Below are experts of layer 10 (counted from 0) of a mixture-of-experts language model. Rows are named router (the router's row for the expert), gate (a neuron's input weights, with its number), up (a neuron's input weights, with its number) and show model dimensions 80-159. Each number is 128 + 24 x the weight over its row's rms, rounded and kept within 0 to 255. Numbers have three digits each.
Before each expert's rows: "comes after" lists some tokens at least twice as common just before its tokens as in all text. This comes from a sample of Wikipedia text that the model never trained on. Tokens count by the router's weight.

# expert 71
comes after: "the ", "New ", "United ", "San ", "The ", "Los "
router:145170134134128136137146105125121078137113156102142153131133121097140116091090152114066134130154133141104088100135117118145125074107132160145134137109118109159153114111124146179138109106174135147160097128145092100115128115132107141152096161
gate0:152080151109142169129112112117125131157113145186094118100109090109196138144172114132119113169153126130115131113119108149136151164111137121112090132164160120137125080136133087150144124112173124155093117105140144114107089117121144120066156145
up0:133106140139126155164133099125118139189121119113079100136170108107157124093114095147156112140151106153132148153134175170111146101079146150142142116129123143155125122141146115164134110078154139182134127146142118129122112108119142115128136163
gate1:128114144128140120125056124132133104099141081113119091099107143139161139160152146133102135106176169141112148116127129157117173117085116126127117138175166160105173153170124094131135080101116072130073119099135115137079137127112131116097138143
up1:139095196107138136147059179170142100094163083108108183139134166101163137140108133088110138160148108128111166099125130152128115147094130122127138085148145147127131171133106087124151118145113129138124114123113123105121185126099111150123112126
gate2:121153066140141097119147144072128161120134143107129153133129181134099108154105160124127158136091152167114142091148128107131180101075128137142106147164095123115155121103147126152151083142153152122105112134098154167094136155142157116140091153
up2:147088178148097148143135114154087085134123129132158124118102102156142112106158102141168107134132116099123106136115107116117068108167145106100144107094123130118137137137116133092125176114102096155141150128104126091168142101132101137106145111
gate3:071123108131123145126130133141163127148148126125131147123102115115125103109126141073113138110146157100120132155131129162132111141141126144180070116148101080090181152133094127124108108139080136159118111093095118152172153090130092144093127100
up3:111097123135156143128155147135120138097110088123162061113098077138115157155162115153162147131131118141117144106125087139134149148119102119081174140103146130119109145175155133138155114128147102127119136169159166129090107124121144072135162141
gate4:112133137111137144130115116142129133154155135101105158141162078154086127122126090094098119100097155132140114133171105159135086106150129135144121124137116134129080095115108143116115095155132141093086143135103134133131162156147131154160085139
up4:156126163110141102138165094170105120140149151122092165136156130129122123105113112143133124159167160125114140139128100107120097129150135107153129143122075104105072070121121115073114115138173121095122116137135173119171167169102126114141075145
gate5:095130106149156083145160122178100108090155143150129139091153137157160119136103139136108154150166109128124086102108143089130138107111116132165149114093110073099124144091091098113156110129135141130103140196120139121160147113106153166133164142
up5:150144119142126189099112105103161134129142132111113117190134135151105179113141132148103104073132121137135151168163133107159121123157128159130130142137113149121149132147112141103096152108145128091154138118173150170141117145105121141124103126
gate6:061143119119130137079107121165116136149138129071162123134102129118138111126148117148108112119114141117124126110137145088128129154127149130112142137130108130126115113119088103166146183134126193120122102131118131113135145159115137111165114132
up6:193167124166135078088130082179135142115145169113125134139107130169118145164120147150101194132136130127144119127134171124164129140090133143156126132126167129146112157117084105111144161123152111177147125162137100142089135114118119106121104107
gate7:092066113112154070094082123113114114116123139121130135105119138112142157100117100148134152165127106127130121148175144119133108146105153091159121096091130153098167145128143089123135116160142083143125135112121158119103154100147093115120096139
up7:123132171146127190131125117107122123123114126135142122132155114150120158113129126133103134129143111116097175132123095114114115086173119141118100121167140126151088136120134103106135181143126160121090136107142128104104103131105149148151188096
gate8:108165094126127139117116135119153135136137076106111187126147090131144115140127139150110153145130121128138115127132088097180116153138154138155184120146136144118142174116098127142176154130104122122137142125085114080091117063117108096169131145
up8:164129140172121123163127090127124143141108128102143097114136148091125127118091145143131076126136110146121110112080150169104154145117117099096099101137142118145148110151132077112119124124099152112110143082118134150147135153109168109175136123
gate9:110123162152076119144175078108188144138139106111113096097172157154155154125130143111110142156162096106142133152123128124166125128127088134138119137103078135096093150153159109136135104115133156124111124151083120160189125113087109112113108129
up9:133174168157079114121121120124139124126171141115118102126150133090141113124114137106116128148119113094145106134090131101128118180129121115151113147146117099142053139171175125113102168151118149090101134155148124082167161134087121130090152114
gate10:165100167178126123143154136126139128101079123110151122102132131128130116136094111189126125135151113124153145107167116122159157128118111164099123121107105109121133114118104127124154132113141132127124112091147128109118185119134113144144130191
up10:097102134119138125144106133075145118141140130183118148142131117122131121121133137082151101121145145101117107124093131131117102125112123092144106116144167118145113142120112106107141114143102133112098118152091131128135088130164112086090131087
gate11:131120146120119130142148128122161136103114136088113138090141124081108091158142125119119143159179095096113067152122129102175131133138127144120122183115137113165092153154132136107152125083148162133133111122152142135105158134153101090129125144
up11:124103141140147148127104120138112081130111093105119161124141113103082103149136060155108116154108118111135096154110114132180084139120082138126144153090166134176080142133143123099070135129156119110137098119132174107085161131148134130119167161
gate12:089115160127129123136103116148117113165151173160131107088117153083105114112118085192141136147121102133093128142125104150138103153105128158137088154153151148132124156114146100131149131123140128115120088109112112130165159144142144125126127125
up12:144116123142102104120128078153168143140110117150113145140144131090153149094124164061148089119099116140098117142151102151142134119160099110142128139131148131195164149113158168161131146152109129168118142138137145111132145088154124159102148110
gate13:103158133108123107140138113213111099117094146164115120127125127137139120162133103153147133159124121160126111123119126171142103118099098111125116133107156148099167157089118098159127164125098097115121165163124152125136101165105123085100120110
up13:131150098118119106129144123187072093142150117164146109176124120113152112125155069149130099098138144166154135120084118143134128110131110130078151127113136140108131120100106132164147147110126145145094152171148129117122118132125142097117097120
gate14:155164127124140089132156120150086170114074121074119110135144127113098130106150124150121111104124124116163092139129151061127105129130152128134155072117114149122109158139133126147150111145119137132120102119097137134108145148109130139127140183
up14:107073105114113148133092110089146124159145104122102124132112135125126127122113114134132136103181154140107144145129166147122122127134106127146128164109147121117133083165142166105119127111111097133138118118159136100082094149177123141120135099
gate15:158124116171079162144112092109147089161097130139145122135136145098153120105098071117117113135110175113126086098108139131064113152173118086135111132074110141090093133132151133116109165163136160140113121126102098161129146115089109125103113120
up15:105141144085147113119147100140139153144146152161129104098136160093142173112157164186162116111099086125123128153097168078147122142148160143154158088155109147143090138099113120138088148093145168136095100135147101117120114148172095130131186112
gate16:184129076089107124121086148164113151134094106114154132146101152100172148164173161141157113121171149117121146128159111125135150119126146152140180154118154142146098152130102135099171166162132153158120132090145158107107113148157143150155110130
up16:134149104114159092126108126145111168140099098118102141121130164117161152134123168108112072097114149117138094094151146130135128113116132130152175109143152117150138142132159120137141132144166123132109110090144137126129134131143135091137115151
gate17:119119092154128157118119181175170077106133099159160118124130135115134139133129117115144155110168165068055139105107125116123126138087091095134125177123123099115140126135123150178111117150102145125125147150121141191122105144182150109131090139
up17:144109143079129134117103155164091121127110134101125130139109164183170129144156143128125081127116130114140129141147105151119094128152118164121128179137159146121100144138099096142131102114133126144123104139158130162101134128151158089137125126
gate18:095135171143148129096126132124165192116093130142126182132127122145156137176151093139128123138142095083125154103112117162111147174133104132174092167176152079140122098095128091145099121096116147128140137127123132157123122167117147145172155155
up18:133134119123104125167123142095075127136126139115167111126133125111108086116160142148147138108122134150109107118088134126171128078068120077078133114101098114146131165095108147127133141135080127117127141141160148090104113086169123142090098132
gate19:164165109082084139130150131082140115139163135111130180129131135135144132133124133105152111138142119130090155122089152093069134123144153155158167152108152112121116157088103088136145149126112140169124190099166118156154119138153111136178117119
up19:143122120109129121165117139140121112068123134129080120124164114119133142109153101132114123137115154133163141162154154137086126125129088150118138154133120109110110137139121149108095086097120152120095140141118124145112131106090103107114118090
gate20:159113133082156084125092136155121138131136092155101093089096104130146130156146123146134123127140133134154089112119142085119121100106083142154163129158131115119105117127115136137098137113149130103141111109084123082073098141129169088162109112
up20:106115139104146155118154132147116134085114145127147075098134090120122133128072119131109102142095114113090124111120134121127104160161197091124093138164153106119096100112121130152102136119117121072106084100126152091108109158108119095114154114
gate21:109116111146176124129132120138139126125165101129133099133141110145172157139138119132163163135100128143131158144185133122157129119161119101127139116106148141161061111134135097140092170120148156147118133161142114142138123107139121143123111137
up21:167123136136076114121084137105120146146113121124100095175129117103107132110111123118130116103141133150110109133111123139119142128138151118094118098105106132138140116152137179123112107141114105127108142125121129125093096107138158138119120113
gate22:143110091101145105146110133104178129168128109137114150150153111146144103127094103139136112114158124119168130116131127147132165112100160130137158106134110188097104164113136142129140120082119164107078129094142113142091185102110092111183120147
up22:099134139136144091165150149142108107125144151144084083104127128139137106121115155113122153142123128109090129156077144095145101089116106098143157097105127138150123153132119085116175154160115129147128098149132146128143119118120166110108104104
gate23:105161150111119155137084073087145164111127133126141161176156112108119152128132096133092097143131136089122152145107092136122119164178154125150174172161117113147142120147124123135161165125110139140099139137127129113140139128120151171139111134
up23:110136103117091141114143152116173145136094132131088123105121128091111084114156073091083092125093124136121128150090179112124132119147135080166146138127117093102150135130142130117119138101119118174152124161184111139124165151150138142166151135
gate24:143139131118132152126124118149139128166116195125140156157185169115129144117178090139119153182102091109125135129123092107114151127103111109142111139155151118117137129127161085132133130122070122158115113109116102132115153121143146130128167141
up24:096115134110095103128121164128103136093113039193107146108107157118138161166136189106119096124137142123132150108148116123155109105154128140095163108120121157165140131100089111119123119107127133147119171118158153145108085134143126125118136121
gate25:107104154136143094161157131145127137084158130142123159188139111128132159121149110109129135123129087105151147122136120146125107070111139070133119110116157146114120077117124106134146127113095102143130170162109105126104151096147095136109146125
up25:106085125133128110133134145189138163109132129144130147135124154092162144141160102109185148120108136115125141151092105120077144127177123098135112102124167125148086093121167140152117081109124125111138125089110114093102115139115109126118158140
gate26:187140106135132113122110141121145144112123126100139156114135120115155161156142146140108099133123080159164083122100112053136074129134166166124204133116162142131191166136105135157116124129148124130154081123128143122128149152149166103136085110
up26:160139108153140129150097117108149117141101191078119158126168160094160156106158080119137116140168098087144087161113165111143125122165154167083154136118147114157160159135116121112108171129102137166128101157107148106154153111137122114128127131
gate27:093127082129116105134082134115158157111148119119135056145129108111111118108140110069104123075112121146130119115116173126130109132131138123127127132097099113137111166137127144123128127164112117132122099147094155121140157126128113120184131165
up27:161120134154087112113096108149138140165114123140115143164160121102104124168115140146129133120150160168115102119121118093128122134150106105089105137164181161097106150124162176117136101094106111158125151168155122128095114113100170068082125075
gate28:125122164119151127114145122144156126130127179104145107121119145074157097119125084142160130162117122127109140084104149112155092159159142168092117147123135140131123076124107102099102161113112117110095109120115098108129129112113123130125131159
up28:145122105163106127172076132158112199108130120159103148150117116170123114144152170139090145094130137131117127129121063121112136096123115073171126100139142134107143139120133121133142122135128151170152142152149123102138157118197149152128139114
gate29:108175104132148082129136135156152127176165141131162148149146178129137150119151103070113126109113132133110168111123163102169064130102117121148135123127114130129071132105108130087121128135111168125132128157149156093139165131115142094146146130
up29:080167159102145151151108109156149078185170139141153079105115119156129152110120131136088108116124160123140151153138098106102081130114143083147118142111103107119093091151158145130166125147112153109117129161128115120138121137109129145100147128
gate30:168165106122134149157169128115122111153122147129104108144146131100138122100171116130131100135150106072150110130095131141131129124154130117122109170141092131115117114113099147149146146167188154100092122076151114119162177157128119153144148168
up30:138161132114145157132140139136146118145112094142131117151146132108154147103141128117144098130159095098174146152095145169135172136172151131127121134132097124101094109101094174142148166129159169122118087099170100116155137167167136147163170121
gate31:100096124132128154136148153088140123132150103152139168125150083130149125155119121062126145131098155115108135162149125096132105113157107134144139113097131124116132130133113140142131089111122131142117071119133159147160111174132108133155136158
up31:143126129131111112123124124104100143129111087116141115105143142117091137138175151101131124086135103087129154132090122094090124096166133118127125145111128123085113120146070118119157088079147148144141072143110174135164130138105102127148141142

# expert 139
comes after: "| ", "A", "Class", "FI", "G", "Pos"
router:096151173159108158126150106141138129135117166132172150140148142154118128122097101113074141154120157116114142076136167097185125130136125151165157111145113119142133096143104115158121130107137149125122103113107116153117137140155110116133119131
gate0:111149146153094142139134087120144118106125129125106148095107128105150153140114129125137137113131157079156151154122113127156135068130087141120124139105113100106135106153149096146122154110136154109192156160147145148131122118131102134112128149
up0:101157131155158147136122092109147114149096149132147162123121133093113141167122089156107135132100164129150119114109115106120107116119114158106112139110084089082109129127137094125119136141148132111140156148166164168127121116098117155144118117
gate1:146129158121105141143146157127158133121146131152189124155100164132159140169132129153159130125167139082099119076109103121113109105135149132120136135134109140145130146125131082154129142117105134100086142143180136093151171113154155122130096120
up1:120128098125083101119147114120131114141095108114093154099124080114116118082066124148124119117141132141180112141133159146203108143108094119097120122124113103148111127101100163120146128154095121151160104111121131135147110109108109103128141118
gate2:134154142123083109107108108114059136131151130076175128136115137092130131140141097093172136157070124138129173119110112088143141150121162120108131103131134090138119151118193121081137098099124117127073137104116141112115126133168094139125171114
up2:081121142105111152145130107169137137152147125120181133161132120154108133120139114062121112096103172128175192123115095126132102145140130094146151118133088080150097147121149134086158066099097105133062133135140177136148136119179128139128114084
gate3:179137147155106152152100129137150099125130110104112146139102108134135116141137133151125127152135109102147148105115168142196126128158125140123125110161210110104057158175108107109106145109131131121125123152127084136109127155104115165127110133
up3:139123120147083125158086116124127101119153133154114123149140119186125084139108124102123128131122105160133162118141172165164195111160154134117125084157162140118081147142101119131088153119129128111101134171163098148117154141111121142138093128
gate4:168112161119112146117126143095098123106127084081136101124131093089124145135097104108148129130127058167121133139132144117162120178125134149129092085140159118160119108144119131165139153106148119118157097135138122123053130113163131130165110165
up4:163111183145095128139093153098113130096099126113154122118127107097149133108129103129144113156089101147111130113165116105153120163151121147153132087123187151166133127151095165155116152123170147116108093122116142084060153131141103127156114129
gate5:120101112100129162190164140127140132137129134145146114108109154113129123142106138095139102158127150106122120119110157048107134164090103131096142150106143096102173096122128126149144151124128193110103088139166082182097140150114129077122144147
up5:140088075113101145110148154138131131126091144145129136123130143137105103139119129125126131153083124122083147154097155078123146156118129132118114131137107068131136106105094154100137142127137151140120083106134135147062136151091080121118152135
gate6:104115129156113102124155172152121146120109150121105076142153159114138127132118116114117136175096136125083141140094146144144155156080111083121120103122121160199117092104137132136111112140135152140121132193144142119097148105153087110070129134
up6:109127109170121134141160153151132140112107123136105049131124141134129131118120089129140153156102142138077138126111132134138168131114119116101119090108131170179125094150145140114116102122147186145126114185130149115074128116159119138071113141
gate7:126159139155134105105106097155135116123131167103146096112101133121136135104125200147157157131162135120123179155135124114102145132185122127093130144195103144137148112114146110090139132140109131160091160128201106134128182130148130135112137137
up7:166116154072133145125128175129095163112131089154114138152139129149115109152146102110112141102103165141118117144127131182120096098118163138140124120085148145116095139156142147147148155139138114110176121115091158107120104139131184091134120119
gate8:137123166139130118152131103128168120106143151094147095112123142126084101159124157105106134189121159127115127087114137148108141171120147136145120135133206141104099169107090138128136137135132133141133060119144144133084134113203130113151141121
up8:126158115114127127101132126100165101081142112092157091114142136106118118129098133129150135147117160075142132111105138152107110128139135153156106097159166127111111187109098130156100130134123158155082106144113147117151136097183136141145117144
gate9:165136111138115092097180059144135140116134128113115108117100130101112099129138134161141135163150111133108106100141129132140158119152086098105135147131138125129086162165085125137142189138135141153093109131110111128104160155126118107095130135
up9:109112158146159139150124168108179169142108136139121142153184124124117159126113134121135110116118109102139117148100159127131149131128124140169129155112078097163154155127188144106147151110145103123131173073131165138160157144096081139125163136
gate10:112084133128113160092139141162093114143116126174120159165114154110129127149183124149094107140134112124100077148112133083159122129178122097114167130134118144153127148137131086125107170147159134101132102089132112154117127134126101164117127131
up10:122103135134104131110103136136107156121077126137131151200151176100122096136138114157131155106130062096113125136120104119132126136175141116102177126149101112158123154130135140123099154099145145148144093146130141172131111121110132150108106147
gate11:148135099171126119067156127116147118127128169090131117105125116118150125122102094139130123126143136102146086137146131169154142114147145118162148162099101112164135151154112119158124143145175164131130162133110155115128125142117078147094173138
up11:207139107145088081080160146123128130151140129095149109134082128145124140132088115139155108127133119132141105105109140101124129115118160135150120129097093140138117155109119134112135153135185106133153141128087099106114150139082118117103143109
gate12:107112163095110178117132171119134151127171108144104132138102104114151148154155118096140119178120114148105151099152125136088105133107124099111122119147143129134124096137186163113135096097119097120129134095154110124127168105112151128151127108
up12:154127151123132081113141138109141145099150098145115072115161152142122129133100122133136111136163132104125115101061134119159144114114081160093112114129105151081141179118128151162172146133126123107167107122145116151161145118099121116114144104
gate13:116123107164087127123138135103155140108137153148132147159151145120135100151120139117120115126107055116116154104144153132115154113165104163135135134114083106080128123099152155164128116162172131125133112106120103150173141126147141089120149132
up13:129149142143110185104147131146128072117142117075101124152139133160147109073146104145140104119147185126126154117087148126137147098091146136115132127134117084147104144106119112130086109139128152154100116111100119156141145086113146131112099149
gate14:109104145084118132150105083111126116101169123144113088172129136170119078107140117128135118108151153136102142065069176139136142130157083131090135141157112166088105124127169123097125124113155104130150126140128135140141151181112090138116134136
up14:141129134149110111151102193108116153130135116113132146147084146066097147125145172153164168169133098110111124121128113132122091134116146139116106152146125141155142151106072149146197164146128139137121099078121114121103146085106160152102134148
gate15:111162080116122125146130122196132123098130148132138112112160116129131187122166152099132154133137133166118090129155080125109087110120125114145138164142126126083106166109130128150132093149103161088120117124103147135145113114152140145153160136
up15:156107140126162139094112141056148121128101116128085148157084115136125082147079124154120086136129124117113136098132196177144170140159125109154143122137144110158152127152108157120135126087164100125128159118128154151105139123138157137108117108
gate16:122164091126066128094173129138077146152098162139146121129118098092129128140103124146112141144088125105157152125134141164142092136099108068106113129152133124130082114107118125180119122108157106120191089169126122126157179130119123127109126108
up16:122112153135162158140094158100143117107165103140112126076112187169116136152151132070135139121163131126082117159129100150138188112146155165110125110083141145150148166132162098087152134112113127137086155128155148123149103121142143124164138103
gate17:095094108139111175094129110108094132097087088157118150094177140133142171159146156128147123121117134153073125102142119115137098151132101159127118116152172122124162165132122133115095123150064117072110118141108131149107100131082095108159175121
up17:105179165170125122134136145100130101147096141100128053167087128157148128124087143134133089116133097135157166124139118128128099093143109132078129142114108163121157126165133136148133131118132122185145129129133148131133110127166127121147134111
gate18:139131169133128149147177143182134139137187121128094145185102129109123114122133108113097153109134090073172107122135122105141147119099162104144123131126128158135118133143092130141143153127133118149096143109137119106146150106117122174140132121
up18:120153139125128093112059131094117140121124128125173121088140084133120146125137105152138086129143136193118168175112131144108139161113102150105164139136153094083135135159117161101101107130096159123123093127112125138104083141101139119121129094
gate19:085107113094157064134085102158142132161161163146136127109128105147147140147153116133114127124098115084124082117180123131128104112105103144148121155094111120093121104095094124130140151139138105159106147145140138170150152121115110155147088100
up19:109170091151137114103170121085135084118152139087134127079171114102084080117122132158134108132124133153130145118128155125100168147136156105165148142132141109119104125071149124084150106176091135143115148094099120136112121162141159176129125088
gate20:068135157131097152113186134163112127143134134131134125175136122143190131157138122128120124174093145117138130097182118118179092130132153111114125122110114166141141175122130130125127144117133109154130158149066135148179142138183144120146100102
up20:167137089126137107156109153122131136104142109115151118098096148119064131120100137119128132102186130124129087136105102139117151094154120176129088080126145134122157078136122145153117085179137151130092103122162145132119078124124130117143163145
gate21:147126128158138126105115096174125114127128145054163138111080153084119126153110120154096120129127113150144121132095129079126166143110157096111092107111131098175087128130124108169136155146095141144106080117146080120161137122109141142131127131
up21:149114106132140121113155126154132075145125162103166109130138146110163139138115172128155090129122133090135119137119135147128127140174159099129090116091095130107139165141132090095130141106157131129068126147122087148178114116102119151132104104
gate22:168157096180123135134164127109126108130140116180109120143098134131136139098119140172101151113144160123165150188156160133152120123122124132159116075141138170103161117120117138135112131141118167112113154110083145126113115114138117086101130088
up22:162158099150140146145177122091101121124103155123141140135154125146152125105111174113132155146113128150152093149147162138147113098142103129138113158176128140143190140180084158126124162114118175130159145141105151109153133134098159133118094113
gate23:155134093133113095106144149129061151156129127104130121139118132137120139133114139097110089141145184090126130098097114112131132161118130109149096124080136139145163169122132151122160101146132129139108096119130133163107131137133147094190109128
up23:143141119151117092118142100120100108131150112157148089138132153132121119116135145087129126123149136132133099123155111109145143105115110079141140116133165154174154144097105138106132125166153109103155123143174134115075171101192175142165092109
gate24:129123146128148137115109136111143141143151117114109130135134110146153096103098140107111093117177127105146138113130120091155164128157127135194144135162122114116148123147116103128136144154128137122121117153094125137123121137134149125142116130
up24:094127132089141118134126186119089152113191099123179134148144127133142121135155111112190140147138120171112124122111152119096123146115108118109124102160149122125107190068133105104166138125126138122127126168096110119121125145106112103127108122
gate25:136168161124073112131119100144083107161140152160122159134146131169130132151139120102127128132167131108112124182132145093151182104113139115128151150116071128138137093110115105139116077113114158131124155135140089102118119081097123179165092170
up25:113121167126123176118133105129078097124134088156097134124108120148136166162148141126124123093137167112070160135101130111119142105153103141125075132155086104081142122125175132148131115147116142124119152116145132131126139110067150136081115149
gate26:076160080105149120132151122134144135117096109141144122112108130125121137127125097156138111120151083118076114146132124115107168121147114130105138082088117122118125132146118143114134125149068137105101137130089097116106067155197147104131130146
up26:078180109123136142070122070150152131133104115130153167135116099123138086109122115146100119115169081101079132108145128104116163111145097133133175094158132093114150121123091140134141090128072159128137125081104139158101104157179133122115124149
gate27:113144128138105137144138137104141092128124138174173134117164137137165121132173134113148123154167154153159136150137116146135146133085107078170159158129138146130136138103119119133140129134144129119160146183131134127106145106144153111150113148
up27:114109151150170137111143127129103162129122149123134127135191144106117129132127144123101126117084114118111159114114131141105125171141128145117107107105138097121119161121143101124134147093136124132076118135110083117134154140123130134098118125
gate28:096174127156126145155143083129135115108085089141108166134131134160140120144169066144100121119132134106132159122102147132139125097127128111133126140122148066106097184184118098125163149099130121147130181161109143139124145119114143129127140172
up28:090137137137130134140122128136151117077120108127146145118146106178141135126108083104101128124105127108126131095106129155133123099111135166152112165110126065140150125152144086115132081100131128125212149125099154139161137178119120123132125153
gate29:078146113150134159095121124124128133144129117120114094155104145102126117143112126163082143118143101135079085099090130130144144169117112137135148107130151072149123134106130124144076174133092140120100112117107126158126115149162147121084141110
up29:106113120125094112127131138116156105129100141148157142154120109121115132136142100090155140102131181106114153155162138143131147119185125080126150129102135180108102143172104141109153103114128113147101145158149127143101162133102113121138131130
gate30:132136104127133162098135174168083125153134146121102107112125173119095113140125121142078103108146099077109175118131129137125110156144135142153130157117094128114121081089091105141125090128143101101131084154118099100109154123095179152112112129
up30:130113159072172107137179129101147128065126151162120120131146129129212122084176167099171088148098131150156091095103116125101121141107089105114140169119142136163086093139147112116131131133157146104117137115131118132111135112100097138123122117
gate31:147118158174134153130113082166135108158134172139118138127130107120121103095140128167104115147121179156100156138185167148130155150142157118134126153170089103098116129126120157097120107126140124107119103137115094146132123131138116154157086138
up31:147143131155158117094135135144131141132124113115144057131148086088091148171144153118123114137126145125122153124114162131138156134173179095134089162125116122116133118140136137153151127091119166103119090170155120166121122125095105143088127112